{
  "d_shared_expert": 0,
  "hidden_act": "geglu",
  "routed_scale": 1.0,
  "balance_loss": 0.00173,
  "norm": "rmsnorm",
  "norm_eps": 1e-06,
  "learning_rate": 0.00373,
  "max_grad_norm": 1.0,
  "max_seq_len": 512
}
Below are experts of layer 5 (counted from 0) of a mixture-of-experts language model. Rows are named router (the router's row for the expert), gate (a neuron's input weights, with its number), up (a neuron's input weights, with its number) and show model dimensions 0-223. Each number is 200 + 30 x the weight over its row's rms, rounded and kept within 0 to 999.
Before each expert's rows: "comes after" lists some tokens at least twice as common just before its tokens as in all text. This comes from a sample of Wikipedia text that the model never trained on. Tokens count by the router's weight.

# expert 11
comes after: "201", "200", "202", "199", "198", "197"
router,175,239,167,201,218,229,231,199,213,149,182,129,186,122,188,187,157,193,215,191,211,212,225,155,110,215,184,140,147,218,230,231,181,212,169,164,163,188,177,199,193,201,218,195,219,146,249,236,249,209,205,192,200,174,197,218,195,199,215,217,213,176,263,235,136,170,149,170,160,190,185,186,212,219,194,215,213,162,250,172,168,215,182,182,190,203,211,186,175,240,179,199,147,184,213,173,210,222,191,188,203,174,174,191,239,213,176,217,176,194,217,223,208,214,205,169,201,124,164,212,205,207,188,234,170,201,223,208,208,254,203,175,170,185,178,218,132,157,202,178,166,133,179,225,255,217,201,218,156,177,180,130,175,235,219,201,170,210,131,141,145,199,253,245,225,178,193,207,181,204,231,181,212,190,273,193,195,196,187,169,181,207,247,230,173,134,188,200,124,228,231,207,191,190,234,200,233,158,206,213,231,184,202,187,138,220,197,206,169,178,204,222,200,188,193,192,230,183,175,199,193,235,159,165
gate1,205,162,200,228,214,204,210,239,194,182,237,227,217,196,245,231,200,209,207,213,156,259,171,177,216,222,203,217,206,175,153,172,148,264,192,190,205,203,204,228,182,185,178,196,153,204,208,232,224,212,194,223,170,221,232,210,241,261,185,179,217,174,180,192,170,198,189,152,203,186,193,159,202,202,202,146,188,226,225,206,218,160,219,125,232,160,140,260,167,224,162,211,201,222,211,217,156,169,208,205,186,181,161,157,212,209,185,184,221,273,161,182,166,205,205,195,202,221,146,173,171,241,177,177,200,202,217,179,214,149,176,211,213,204,197,218,109,212,162,163,192,157,234,237,177,295,229,260,204,201,232,165,178,138,195,176,197,252,185,178,185,173,253,246,141,225,154,173,211,151,248,224,205,232,223,219,189,141,177,187,172,201,195,210,171,189,224,196,244,246,207,177,211,184,235,202,164,226,193,244,204,220,244,179,163,191,139,187,218,223,210,219,194,241,248,171,204,212,232,215,234,235,179,178
up1,255,208,206,163,222,210,235,177,183,185,264,231,164,181,191,144,223,199,193,164,166,258,162,220,200,133,202,197,185,186,176,236,198,226,166,223,131,184,215,227,169,181,156,138,212,241,192,177,193,202,208,192,263,166,197,217,236,247,219,221,196,203,167,194,172,179,243,228,210,186,204,179,194,185,247,184,219,231,193,174,199,220,191,152,184,189,167,182,193,229,192,181,150,175,195,213,226,193,170,204,179,218,229,177,181,197,158,171,201,258,212,202,165,178,176,186,207,196,179,213,135,284,219,186,195,160,176,261,219,273,168,209,193,167,231,141,185,257,214,196,191,182,234,175,246,208,242,202,210,197,212,247,225,197,175,194,157,196,227,201,222,144,206,233,161,176,182,206,247,186,202,203,225,188,213,215,305,129,190,218,211,240,225,208,208,177,184,263,187,198,165,173,229,158,187,154,246,265,195,181,219,219,213,196,175,161,199,167,205,234,237,149,219,213,204,174,187,176,193,238,209,195,228,178
gate2,243,200,189,232,215,202,248,251,179,204,213,173,250,181,223,215,183,200,230,201,228,252,199,168,168,192,195,205,228,253,189,257,231,202,176,212,183,165,189,193,171,213,212,187,217,145,193,190,231,203,234,190,182,171,224,234,213,234,183,202,254,136,222,187,151,186,161,187,157,182,175,189,202,231,193,195,178,219,174,148,259,244,182,131,236,205,244,218,177,215,195,202,179,196,227,208,241,197,184,181,156,208,157,77,218,201,222,143,194,227,210,258,211,195,189,206,180,175,145,213,224,190,249,184,145,146,217,187,221,255,214,198,157,192,195,228,225,168,214,182,219,205,147,253,218,140,202,242,189,214,178,187,226,245,218,195,195,180,181,159,202,176,144,195,198,168,194,232,210,229,252,220,197,198,213,211,202,210,158,210,201,188,206,166,191,235,205,208,145,196,205,246,194,180,259,164,220,132,171,189,235,193,248,203,174,206,212,161,233,229,214,231,150,210,181,237,250,202,199,148,182,250,211,180
up2,168,190,206,175,179,234,145,154,247,184,188,237,158,208,162,199,222,211,174,190,176,145,192,241,215,217,223,208,182,143,188,159,142,199,230,162,208,199,208,199,241,184,161,210,198,238,190,183,166,184,166,247,208,238,193,174,191,155,194,200,146,259,208,224,244,235,251,196,226,209,216,218,194,176,205,194,202,205,224,260,133,174,205,275,187,189,176,177,226,190,214,215,215,198,192,182,169,211,226,200,257,197,233,309,179,208,168,243,221,151,172,147,192,199,237,216,228,224,257,172,191,202,176,216,223,252,187,212,186,143,177,234,229,204,198,185,163,224,156,240,191,189,271,159,172,254,191,169,212,189,232,223,165,169,159,216,218,220,187,235,218,238,264,181,185,197,197,170,211,194,144,183,188,206,165,189,228,178,240,183,204,214,214,233,194,158,201,189,228,185,195,138,215,213,147,233,190,254,214,217,166,250,163,217,239,196,195,233,189,185,190,183,233,171,226,176,158,209,203,248,196,173,195,211
gate3,173,215,143,204,216,165,218,191,226,177,186,132,164,131,165,165,188,177,240,194,153,213,254,221,245,203,196,239,215,208,195,198,193,168,209,196,172,173,211,209,192,186,250,216,164,218,199,173,239,175,221,209,152,190,208,179,182,195,182,183,215,219,175,214,189,216,139,146,153,255,199,191,169,231,210,222,226,177,205,162,183,212,219,169,233,212,200,171,232,262,178,192,167,191,225,167,164,175,222,183,192,194,199,265,204,198,254,149,191,258,206,175,179,155,235,163,120,193,206,221,195,183,247,224,207,157,190,202,201,175,209,198,201,220,184,164,191,198,173,205,226,172,243,160,197,206,247,216,108,198,245,218,196,223,199,269,207,194,190,189,226,139,142,161,199,245,201,175,187,180,197,238,222,172,201,286,164,209,228,179,198,205,182,177,207,182,196,158,211,162,200,200,223,213,230,201,147,190,226,240,160,210,235,171,202,220,160,171,192,171,201,167,197,104,200,200,219,157,206,192,198,271,206,215
up3,214,191,225,198,176,250,174,223,187,231,201,262,227,216,237,228,190,204,154,213,263,178,172,187,171,194,172,157,175,185,196,202,225,208,207,177,269,203,213,177,181,206,114,193,217,187,210,187,140,220,163,198,233,214,209,214,201,225,231,208,174,190,220,193,204,184,279,224,260,187,211,212,250,141,187,186,162,179,186,239,237,198,210,244,147,183,199,211,169,178,187,204,263,232,186,216,218,229,167,239,203,188,196,138,210,210,177,216,204,144,188,206,236,224,190,230,268,218,219,195,214,195,156,179,207,213,230,209,182,257,190,219,224,172,235,195,217,226,215,189,134,268,173,220,178,207,192,207,258,200,151,201,182,205,203,123,161,209,215,207,190,247,242,213,211,149,174,253,180,214,203,167,203,236,188,133,226,188,200,197,230,204,215,200,192,197,223,215,186,197,190,191,205,186,151,183,245,183,176,172,246,216,167,237,241,196,220,219,196,219,202,253,228,313,190,165,186,244,185,232,179,153,205,204
gate4,187,220,201,166,226,163,132,182,176,164,220,176,198,166,195,240,201,202,209,216,163,201,186,230,144,245,115,214,218,217,224,199,162,229,194,170,229,192,162,172,229,218,208,205,220,203,179,213,223,154,159,207,221,269,154,233,205,194,184,266,180,188,204,208,171,232,210,187,154,211,208,203,243,192,182,220,241,220,123,184,206,196,160,218,187,206,200,235,205,193,236,189,201,172,217,193,180,237,182,186,177,218,187,234,222,206,223,169,167,155,213,160,206,215,217,227,186,208,169,180,216,215,232,198,181,187,206,222,168,191,184,167,137,184,183,207,181,225,184,186,219,211,174,203,221,178,141,198,223,197,226,194,205,198,196,196,170,171,152,166,183,139,199,214,162,211,246,196,237,236,250,161,206,205,211,206,177,276,175,223,164,197,200,228,246,265,216,146,206,204,233,287,222,136,185,163,248,169,215,217,187,233,140,163,244,177,205,199,214,187,220,254,164,285,170,177,215,157,215,193,213,230,286,198
up4,146,208,190,175,173,198,291,189,227,130,213,160,222,227,179,186,195,201,206,195,193,196,241,160,194,256,215,198,200,164,140,150,235,147,209,199,240,225,245,192,219,215,197,203,131,218,181,152,163,242,222,164,218,140,208,153,204,207,171,133,233,190,210,205,221,160,189,215,174,198,150,184,174,201,228,287,156,184,240,193,210,198,223,190,202,172,175,210,193,186,201,235,170,196,200,115,153,197,220,206,222,225,250,207,183,203,194,158,207,226,197,205,170,210,180,184,180,166,179,220,170,169,202,206,229,176,208,196,204,201,177,211,195,231,201,271,161,235,234,179,190,169,247,179,133,208,235,182,183,234,177,214,184,184,207,228,243,277,171,219,202,234,172,202,223,199,157,222,191,230,171,177,223,246,219,194,180,157,154,163,208,205,237,225,180,176,230,186,153,228,165,132,171,183,234,190,177,218,242,172,204,198,210,227,189,228,230,199,212,199,155,173,208,134,193,166,175,194,187,228,184,197,200,156
gate5,177,160,178,177,186,203,176,153,238,199,239,186,240,175,209,155,189,220,203,202,202,175,193,194,238,219,193,170,185,216,294,185,184,226,193,212,207,170,143,234,120,144,159,175,215,239,167,150,147,196,165,197,183,183,191,268,248,215,244,191,174,205,195,206,237,203,227,155,174,215,233,230,204,220,203,218,153,152,175,196,230,212,162,164,219,206,210,207,218,200,181,199,178,254,267,193,200,202,206,166,184,236,218,186,173,125,195,186,238,159,233,169,186,135,203,192,174,165,216,228,242,240,179,197,154,193,214,159,218,202,189,226,209,192,169,193,229,178,213,212,213,178,165,206,218,219,184,230,182,209,239,204,236,151,162,228,203,226,177,166,202,221,209,203,173,188,216,241,212,255,263,235,148,224,150,172,253,214,212,226,191,211,209,202,168,171,168,172,169,232,231,205,179,221,233,230,157,247,186,182,176,193,133,169,161,217,176,256,189,240,210,235,192,232,220,195,171,250,211,162,164,248,172,208
up5,193,198,198,235,185,144,200,187,262,172,232,209,242,176,246,182,157,182,139,168,190,171,164,169,208,233,200,169,175,193,253,155,197,172,281,200,221,185,196,195,172,185,183,196,208,205,204,206,205,199,153,210,163,167,189,231,175,214,211,170,211,263,223,181,235,225,232,164,221,223,262,245,213,205,224,230,149,152,137,216,217,206,213,217,245,188,216,200,231,150,180,222,199,196,243,238,161,180,237,154,171,193,190,206,232,177,186,217,222,181,223,182,211,170,210,245,237,178,248,288,187,208,209,252,143,227,199,172,227,209,193,225,231,180,184,195,222,203,211,188,189,181,138,161,202,222,202,236,197,207,231,239,193,215,157,227,222,187,194,137,220,234,169,245,181,196,188,218,191,245,212,191,170,199,169,219,251,209,172,236,177,238,180,162,216,224,183,166,170,254,227,185,141,229,229,208,156,215,163,175,176,197,162,180,145,242,157,228,193,236,258,213,190,197,196,175,166,168,248,189,209,218,148,229
gate6,221,151,207,228,237,173,175,247,133,195,241,183,160,197,169,211,172,195,208,226,213,240,194,233,206,186,208,166,194,241,213,191,200,219,188,223,175,220,219,237,248,214,200,169,216,149,211,179,234,210,170,178,171,162,236,202,152,182,192,166,215,153,239,191,214,214,148,290,185,184,224,240,197,174,164,244,207,232,200,189,198,176,164,138,184,243,164,159,160,202,185,275,225,197,190,200,158,235,224,218,197,213,202,177,223,181,204,225,208,195,156,183,205,225,174,181,172,176,206,252,229,169,212,221,222,142,229,213,177,147,208,164,187,208,186,222,209,171,261,186,187,268,240,169,157,193,219,237,174,239,206,157,188,173,187,175,226,238,237,219,191,185,221,205,251,231,222,248,229,211,175,156,199,168,227,185,187,181,190,174,198,254,188,210,168,208,210,225,259,220,208,270,229,175,155,193,150,184,207,203,220,211,202,209,182,152,244,297,163,128,194,183,166,217,220,225,164,209,198,211,178,203,225,220
up6,161,234,204,163,209,277,202,177,206,192,124,210,196,188,211,226,246,207,166,205,194,176,194,226,203,192,217,206,178,243,154,208,211,205,259,158,217,205,173,262,176,197,178,244,179,235,180,175,206,222,198,234,186,198,205,188,276,212,191,187,199,203,196,225,179,187,214,157,205,232,173,169,238,211,148,194,244,230,199,235,192,176,225,187,201,160,240,205,228,195,184,137,206,222,150,149,253,231,233,191,245,156,202,212,230,171,114,166,214,237,198,195,225,156,210,205,185,188,238,137,185,241,222,168,204,209,188,162,206,167,155,152,203,212,238,191,189,217,147,167,177,141,137,227,291,174,208,179,218,179,189,242,226,212,207,207,232,190,183,178,206,216,198,163,190,185,246,192,169,164,218,234,200,230,239,194,201,215,191,198,209,161,222,208,276,222,159,213,182,230,227,195,179,202,164,244,195,196,207,182,215,189,177,213,233,233,202,176,164,256,193,169,233,179,218,223,168,148,227,204,271,218,177,246
gate7,284,185,200,179,213,192,229,222,143,199,169,204,179,152,209,170,169,222,209,220,216,191,175,197,189,194,162,244,174,187,242,202,177,244,206,235,184,162,245,219,180,202,226,151,187,126,221,217,262,184,194,217,244,239,209,224,152,156,250,191,157,229,222,177,187,202,267,256,206,212,195,174,150,191,212,234,183,188,197,217,235,230,181,258,173,247,206,222,176,162,159,190,234,261,206,172,174,164,218,213,215,178,235,147,189,266,246,193,215,195,232,187,233,141,248,166,174,173,189,194,201,238,258,217,232,171,200,195,230,195,194,182,232,185,211,194,209,231,203,144,219,244,200,171,195,137,168,248,221,243,248,212,176,241,246,205,191,216,178,209,177,268,181,175,217,208,217,223,164,166,227,204,176,202,220,183,198,220,258,257,236,196,207,185,185,244,173,256,179,184,252,211,197,193,255,217,237,191,151,194,210,184,209,243,208,173,204,191,183,247,201,196,183,187,196,192,185,220,228,171,174,217,222,196
up7,259,176,189,191,210,143,194,231,220,226,230,186,216,141,197,221,157,191,169,190,218,227,192,239,202,162,141,186,174,149,214,246,178,151,188,195,204,215,207,258,198,135,230,220,203,166,205,216,223,184,220,229,156,177,205,225,201,176,169,169,221,189,217,170,256,162,169,222,243,207,211,219,142,161,168,185,204,210,180,208,239,193,196,212,209,224,187,171,199,178,215,151,200,213,204,219,233,258,254,252,228,194,220,204,168,259,234,207,174,176,186,214,227,212,203,257,169,225,202,223,189,252,225,238,158,235,203,158,246,229,208,207,203,196,203,215,216,192,214,211,175,194,183,126,265,205,228,225,201,181,177,220,213,115,158,248,166,172,170,215,198,227,142,173,201,188,233,270,180,252,212,202,206,159,234,185,175,198,247,212,168,205,207,195,206,160,183,199,158,164,260,159,206,185,237,186,171,213,188,221,188,152,232,272,186,160,210,175,230,183,151,228,167,157,210,228,246,223,210,202,201,177,221,187
gate8,246,219,203,214,189,281,176,232,237,239,264,216,257,212,162,239,231,227,202,196,210,166,222,204,180,167,245,203,201,227,226,181,180,184,199,265,196,183,187,209,246,134,221,255,231,170,232,237,242,207,194,195,197,214,124,180,217,203,146,181,191,140,201,184,216,218,187,196,211,253,264,204,225,181,197,217,167,215,233,187,143,209,161,221,234,199,247,172,225,227,219,180,186,235,232,204,172,233,219,166,201,202,157,205,236,200,224,232,205,219,233,189,209,163,211,188,244,142,170,213,225,172,185,207,157,170,223,240,183,200,244,172,192,190,216,255,218,184,196,222,230,170,188,196,165,204,237,170,196,149,198,195,232,198,177,196,164,204,196,167,212,192,256,226,183,136,177,191,207,182,202,215,197,128,225,211,148,157,216,196,190,176,211,213,182,166,195,112,197,174,192,211,190,222,216,191,218,172,259,206,158,145,165,190,236,164,230,211,203,217,156,211,206,280,185,217,130,203,186,215,229,213,223,208
up8,198,242,228,181,200,251,183,256,169,221,176,229,169,202,196,213,199,163,153,220,194,211,188,223,170,139,160,134,214,165,241,178,178,187,198,232,220,180,162,199,143,223,230,177,174,170,199,204,206,237,163,214,185,234,187,198,231,198,265,225,206,157,163,173,199,152,203,203,178,182,202,206,162,216,215,161,158,205,228,160,144,233,188,172,215,208,228,249,190,181,143,117,168,189,201,171,231,190,216,173,191,173,206,206,227,212,144,214,212,153,250,244,199,185,227,176,194,181,211,195,201,203,238,144,249,149,182,171,215,188,177,182,163,216,200,199,240,181,219,208,228,203,231,232,216,206,186,167,210,217,162,153,184,294,194,196,184,216,173,162,210,225,211,229,204,231,221,181,222,204,176,188,182,207,146,186,161,164,222,208,175,215,203,190,176,170,257,171,262,234,231,195,210,214,208,255,165,235,211,237,168,199,237,253,138,185,242,224,167,157,179,218,210,162,191,267,230,196,208,226,231,270,193,207
gate9,194,126,199,246,165,222,190,215,226,163,192,224,233,259,236,213,191,257,210,202,192,240,181,172,189,159,161,185,216,204,226,173,213,184,188,208,197,259,212,210,228,171,190,197,247,261,210,180,233,148,205,141,213,198,195,220,169,190,257,238,203,202,164,198,229,235,165,193,185,177,168,194,173,158,264,295,192,213,201,214,233,235,191,163,244,251,205,234,200,196,165,217,213,191,138,197,207,207,215,131,164,204,244,200,196,195,243,201,198,175,166,209,167,216,226,167,225,195,220,243,179,183,246,211,237,140,231,243,197,175,239,230,208,185,167,223,205,226,185,236,141,157,201,179,207,177,183,202,214,160,233,204,147,159,195,204,190,249,198,264,181,193,186,178,200,217,147,194,235,262,183,155,237,238,203,254,185,184,200,203,183,183,202,191,166,208,193,198,161,195,131,203,192,238,147,178,181,184,179,186,261,183,238,191,219,177,184,171,184,199,184,205,211,170,198,228,210,227,184,226,221,194,119,172
up9,170,237,178,257,154,219,191,223,276,204,213,185,271,297,245,241,183,257,204,218,190,227,243,182,139,165,164,172,161,174,217,172,165,187,157,196,237,276,225,251,203,208,226,136,243,213,215,145,187,200,227,194,203,188,204,169,176,193,289,205,174,184,214,241,177,209,174,222,168,240,159,198,177,212,176,228,199,224,224,225,221,254,192,186,200,213,176,257,219,202,223,167,221,175,166,201,213,206,209,163,180,229,215,195,245,175,263,161,208,235,220,197,212,225,213,196,200,154,194,229,195,197,234,216,261,174,236,192,148,186,179,217,204,181,187,189,223,191,231,193,152,160,179,192,243,206,169,202,244,185,181,184,151,163,220,208,177,199,188,257,174,156,188,215,203,189,161,210,221,218,219,182,231,228,220,196,165,182,187,181,167,213,154,184,135,210,199,193,187,220,131,239,184,191,192,167,198,187,178,182,196,192,244,214,201,173,181,225,189,175,205,144,237,194,204,225,245,181,147,218,193,168,193,206
gate10,208,188,217,200,270,188,185,182,200,220,207,223,188,199,184,215,235,188,202,205,210,153,198,234,171,229,231,199,117,197,177,146,215,184,225,204,239,249,189,203,249,151,186,234,274,225,241,204,163,238,200,197,284,189,151,198,192,224,212,203,198,204,196,158,177,232,183,205,152,154,181,237,249,237,231,195,204,174,199,169,202,247,206,232,175,151,201,189,218,197,211,221,225,207,227,217,293,119,241,228,175,187,188,183,177,168,253,162,175,171,200,188,253,201,232,196,239,211,225,277,218,175,212,209,222,204,248,172,208,191,198,199,197,210,171,211,225,201,198,216,201,225,179,284,231,211,181,166,160,156,193,238,222,176,194,143,188,226,143,193,160,199,211,251,209,202,155,206,196,226,212,249,188,211,233,204,244,193,186,169,206,218,188,270,176,166,218,195,220,230,230,190,186,240,216,251,247,191,157,208,216,221,193,231,174,195,168,232,232,175,239,220,228,195,217,229,179,173,178,195,145,160,209,185
up10,153,213,217,197,256,183,226,196,174,247,185,195,216,183,265,186,215,208,207,197,195,221,204,167,205,187,180,185,169,180,169,217,156,152,193,178,224,256,145,206,191,223,176,208,210,232,154,240,167,202,191,185,183,230,178,213,191,163,204,209,196,140,110,222,211,221,228,211,210,204,194,272,221,191,200,256,159,173,198,219,251,210,155,217,207,141,193,182,243,223,280,185,170,195,213,117,225,174,170,202,197,203,186,189,190,200,180,178,240,180,150,198,260,205,227,259,192,154,232,280,178,146,191,196,180,241,193,197,187,237,198,160,186,176,159,211,164,233,194,213,215,149,141,221,161,192,219,213,212,219,184,207,233,183,169,196,185,208,202,188,186,209,204,197,204,225,162,188,215,223,167,228,184,121,198,196,170,167,177,175,258,224,219,239,231,218,185,173,154,264,200,139,207,244,223,194,190,225,166,224,197,198,230,210,197,218,189,260,185,189,222,224,219,241,220,204,134,211,191,201,201,190,165,149
gate11,193,210,149,253,212,188,192,200,245,198,166,220,172,229,163,162,245,221,213,216,216,211,216,230,171,223,225,195,134,223,192,162,229,175,228,151,181,183,172,159,197,177,193,170,213,237,228,183,170,217,262,254,173,183,187,184,191,215,185,197,224,158,229,175,176,216,197,214,241,223,207,244,210,161,190,177,191,211,166,236,199,260,191,189,240,198,188,201,203,201,188,218,248,163,186,250,212,144,263,164,185,146,175,212,198,236,188,196,200,179,181,203,227,197,214,185,231,140,206,233,222,170,267,249,215,197,219,173,200,166,146,219,229,178,141,212,232,227,209,173,235,166,219,182,247,181,254,251,161,187,234,172,230,249,230,164,227,260,167,198,198,215,185,215,200,206,213,262,219,234,191,180,159,183,241,217,145,207,202,169,147,178,182,201,113,270,256,211,233,212,232,160,175,176,199,168,221,175,166,167,222,250,227,229,236,184,198,220,241,198,208,183,196,155,196,196,178,222,234,211,190,188,222,172
up11,159,154,222,186,210,190,162,213,212,190,213,189,173,185,241,205,225,179,193,210,216,173,212,227,184,189,151,212,160,196,169,175,216,209,213,178,209,213,217,191,166,202,191,197,198,173,140,213,238,163,195,199,205,237,259,177,127,183,175,218,177,237,195,203,236,220,192,157,218,231,149,195,174,277,240,206,233,179,254,243,244,244,232,193,189,192,235,221,234,169,195,205,246,209,234,210,177,198,165,187,246,220,178,174,236,147,196,224,192,148,150,179,162,205,215,201,204,167,211,152,178,181,176,148,192,170,205,185,174,162,220,184,252,175,207,189,171,181,198,254,207,240,236,182,268,278,223,112,210,261,209,235,202,212,145,209,225,181,205,219,234,212,208,211,190,190,261,193,201,135,185,190,184,156,187,217,240,203,156,186,212,182,205,176,187,185,174,162,186,225,167,162,192,147,263,200,175,243,241,194,225,149,224,249,193,199,186,206,227,186,159,224,213,207,162,204,183,198,114,195,195,164,212,233
gate12,152,189,181,187,161,193,183,210,233,157,192,206,203,169,188,222,197,208,179,139,231,168,217,171,221,243,170,178,253,197,178,203,141,200,290,196,181,172,152,215,215,180,204,166,221,214,255,199,132,141,187,189,198,219,191,178,153,209,201,150,221,249,199,194,223,199,216,197,233,182,199,170,165,181,171,147,276,191,163,200,187,146,211,211,182,162,184,207,182,252,216,202,152,222,220,185,261,205,212,183,215,233,210,157,187,227,216,249,183,202,225,186,219,197,126,142,184,225,171,177,196,172,239,204,209,243,234,213,261,197,178,211,180,236,223,200,192,197,247,229,217,187,136,214,200,225,212,178,189,182,222,197,207,265,244,216,193,181,169,158,193,181,212,222,196,206,188,186,239,198,248,240,116,214,221,197,147,189,184,215,168,202,200,183,216,165,170,155,197,201,265,243,156,238,270,195,186,166,158,178,188,226,206,191,135,216,237,229,241,199,200,228,231,203,183,180,174,182,217,214,195,155,202,191
up12,197,196,201,177,197,175,241,238,172,211,213,194,188,197,215,199,182,239,235,234,215,189,247,209,181,160,197,226,228,169,212,173,195,213,147,219,203,218,196,149,100,167,177,201,176,245,119,178,239,215,200,203,196,221,204,221,270,222,191,240,164,149,193,162,205,105,183,162,211,218,229,251,215,200,159,198,144,259,240,198,204,268,207,169,192,211,175,215,238,165,178,155,247,179,192,204,158,200,213,190,181,176,234,219,212,155,192,194,257,254,203,212,176,170,257,251,211,221,195,213,203,187,152,197,199,185,163,149,146,244,226,282,181,200,171,170,197,239,213,209,179,192,197,169,200,171,226,228,168,185,180,176,217,158,197,189,190,171,197,213,203,168,185,177,177,254,201,228,211,187,234,196,186,198,164,165,172,209,223,191,188,185,205,211,161,249,233,204,205,169,144,198,152,168,159,191,183,230,226,232,214,171,179,203,204,175,144,162,162,223,161,167,179,176,208,245,228,213,225,156,178,196,185,218
gate13,168,227,247,202,169,225,194,151,238,169,163,187,168,182,149,224,220,150,161,227,226,218,181,168,189,209,197,252,213,232,191,192,222,185,222,233,200,205,207,207,194,185,148,173,191,208,176,160,239,211,158,230,229,162,178,204,214,194,244,260,195,130,214,196,191,180,236,188,209,195,132,217,216,207,161,230,159,210,154,207,243,228,233,225,206,235,251,208,188,176,179,192,138,194,166,188,208,208,143,220,195,202,194,207,197,199,173,180,238,162,173,204,160,195,241,157,187,162,196,181,181,250,173,205,168,170,150,170,194,263,171,223,217,167,103,211,187,177,217,187,200,182,180,198,161,195,182,283,229,222,195,152,203,227,151,205,210,289,234,189,206,188,196,195,260,186,177,198,197,185,246,154,229,171,216,216,181,209,164,220,242,244,232,180,218,246,198,234,199,154,203,205,156,208,213,240,197,214,252,216,195,239,213,245,223,192,146,204,174,226,201,178,172,203,213,197,219,210,199,183,182,237,254,267
up13,189,161,216,209,213,240,244,199,203,205,177,159,198,190,230,157,157,237,212,239,192,221,227,241,204,224,225,194,206,187,205,183,160,215,173,209,223,227,204,211,180,201,212,198,158,210,185,254,160,246,197,209,159,201,222,222,186,181,173,140,222,171,203,213,192,170,206,141,180,252,240,242,186,195,155,174,199,207,267,224,158,122,154,176,194,227,213,198,154,196,124,191,226,202,182,209,225,201,198,195,157,211,170,196,176,182,216,234,196,189,193,190,220,198,246,224,247,197,163,209,196,207,193,203,268,205,260,196,186,186,141,195,203,203,200,203,226,207,106,222,164,224,203,140,225,208,231,146,204,206,214,204,149,166,215,179,207,142,185,164,205,184,160,192,234,191,212,204,183,138,181,215,207,230,237,193,172,229,261,206,189,200,212,201,161,193,198,183,207,162,239,210,189,215,233,194,214,175,155,288,136,170,129,192,274,151,252,181,221,187,167,210,223,204,184,230,166,210,196,157,169,184,221,155
gate14,199,227,176,237,169,180,216,199,134,161,215,233,207,110,218,177,154,190,239,201,257,166,182,196,237,246,239,231,240,226,201,228,199,237,198,180,165,191,178,202,198,189,183,246,175,125,154,166,208,203,157,168,188,202,205,178,188,221,191,167,227,185,187,240,207,172,191,184,222,182,217,202,197,185,190,244,193,208,237,211,190,215,219,203,210,225,219,167,136,252,174,189,241,217,163,223,197,170,221,205,184,185,214,166,148,218,203,250,207,199,230,139,228,192,193,202,204,232,199,161,245,186,268,159,249,192,171,179,222,214,200,187,241,256,198,189,161,200,208,186,275,216,215,163,228,224,226,162,209,176,191,225,237,167,173,188,277,246,221,179,143,233,223,203,196,205,233,200,280,266,212,189,212,210,131,207,197,187,166,198,190,172,211,189,166,178,212,192,193,277,205,244,217,224,263,212,176,211,165,230,195,209,189,208,168,180,166,167,228,246,196,200,186,206,213,208,248,224,206,186,165,168,235,242
up14,204,171,181,224,207,194,176,192,242,182,112,215,181,214,191,154,209,169,190,187,187,210,213,201,245,227,183,222,192,215,185,244,202,195,171,179,156,170,219,188,117,207,193,236,226,200,172,181,246,239,174,155,149,221,192,231,162,195,220,207,225,232,199,179,163,290,190,219,227,151,207,141,205,215,181,187,193,186,193,188,206,249,231,172,177,164,186,242,205,236,236,204,113,219,272,218,171,167,172,207,239,229,204,202,165,146,216,195,181,248,252,247,201,228,200,176,174,193,199,161,202,169,205,193,176,236,166,210,230,197,223,218,192,204,184,220,234,239,205,215,219,231,230,217,192,172,212,165,194,184,232,222,245,247,192,189,199,199,161,163,254,231,217,224,117,231,182,239,177,185,181,203,190,198,226,149,166,214,235,139,135,182,232,159,205,180,209,218,210,212,265,198,194,229,184,137,184,165,213,185,168,258,207,233,197,215,188,221,202,186,193,158,212,179,220,159,246,170,190,210,198,165,191,144
gate15,172,227,130,231,181,198,162,222,245,224,228,196,189,256,153,197,203,148,163,204,220,179,261,191,182,187,191,195,190,204,230,186,178,161,170,228,171,173,155,225,238,156,207,163,186,183,154,188,193,123,170,177,163,207,145,120,237,240,209,189,173,254,165,218,182,221,198,160,196,184,185,120,188,233,191,148,209,253,177,156,188,206,238,176,208,210,239,196,248,205,255,219,207,200,172,180,217,211,181,135,246,221,183,189,151,163,225,199,187,184,226,226,239,206,153,205,179,187,217,209,186,213,185,181,207,201,266,224,182,229,139,189,199,219,196,192,217,183,242,199,235,226,192,208,224,210,222,214,260,238,221,187,200,218,191,184,205,190,191,149,225,218,193,205,245,200,251,204,206,222,211,181,196,190,120,182,174,187,213,178,170,181,207,197,182,182,172,160,168,190,220,170,199,170,237,231,179,218,214,183,188,208,185,164,217,257,223,201,196,164,244,208,242,127,140,213,185,221,156,231,137,159,194,195
up15,136,190,201,191,160,214,214,186,211,209,162,180,205,240,180,238,215,169,161,164,203,175,180,245,216,227,180,224,221,123,206,132,230,254,143,180,157,208,156,201,209,247,178,184,226,166,186,188,202,220,190,209,228,222,219,167,255,130,202,249,176,230,196,171,183,158,231,165,163,228,179,154,195,220,218,236,240,241,211,210,215,162,204,223,209,241,226,164,195,236,197,256,240,176,164,239,238,185,233,168,255,216,231,192,226,206,169,180,231,215,215,193,157,207,182,203,189,220,185,188,201,202,180,240,197,194,222,191,200,174,191,159,173,210,205,171,218,201,261,228,197,176,207,200,197,226,185,201,187,227,192,179,229,260,172,190,183,165,213,190,160,220,174,245,207,208,223,203,182,215,230,212,211,101,189,273,220,209,217,264,174,173,172,150,88,208,180,219,223,205,193,160,133,202,234,182,195,193,249,201,232,219,178,206,225,234,257,184,176,219,200,184,237,219,184,205,193,159,185,193,168,228,176,200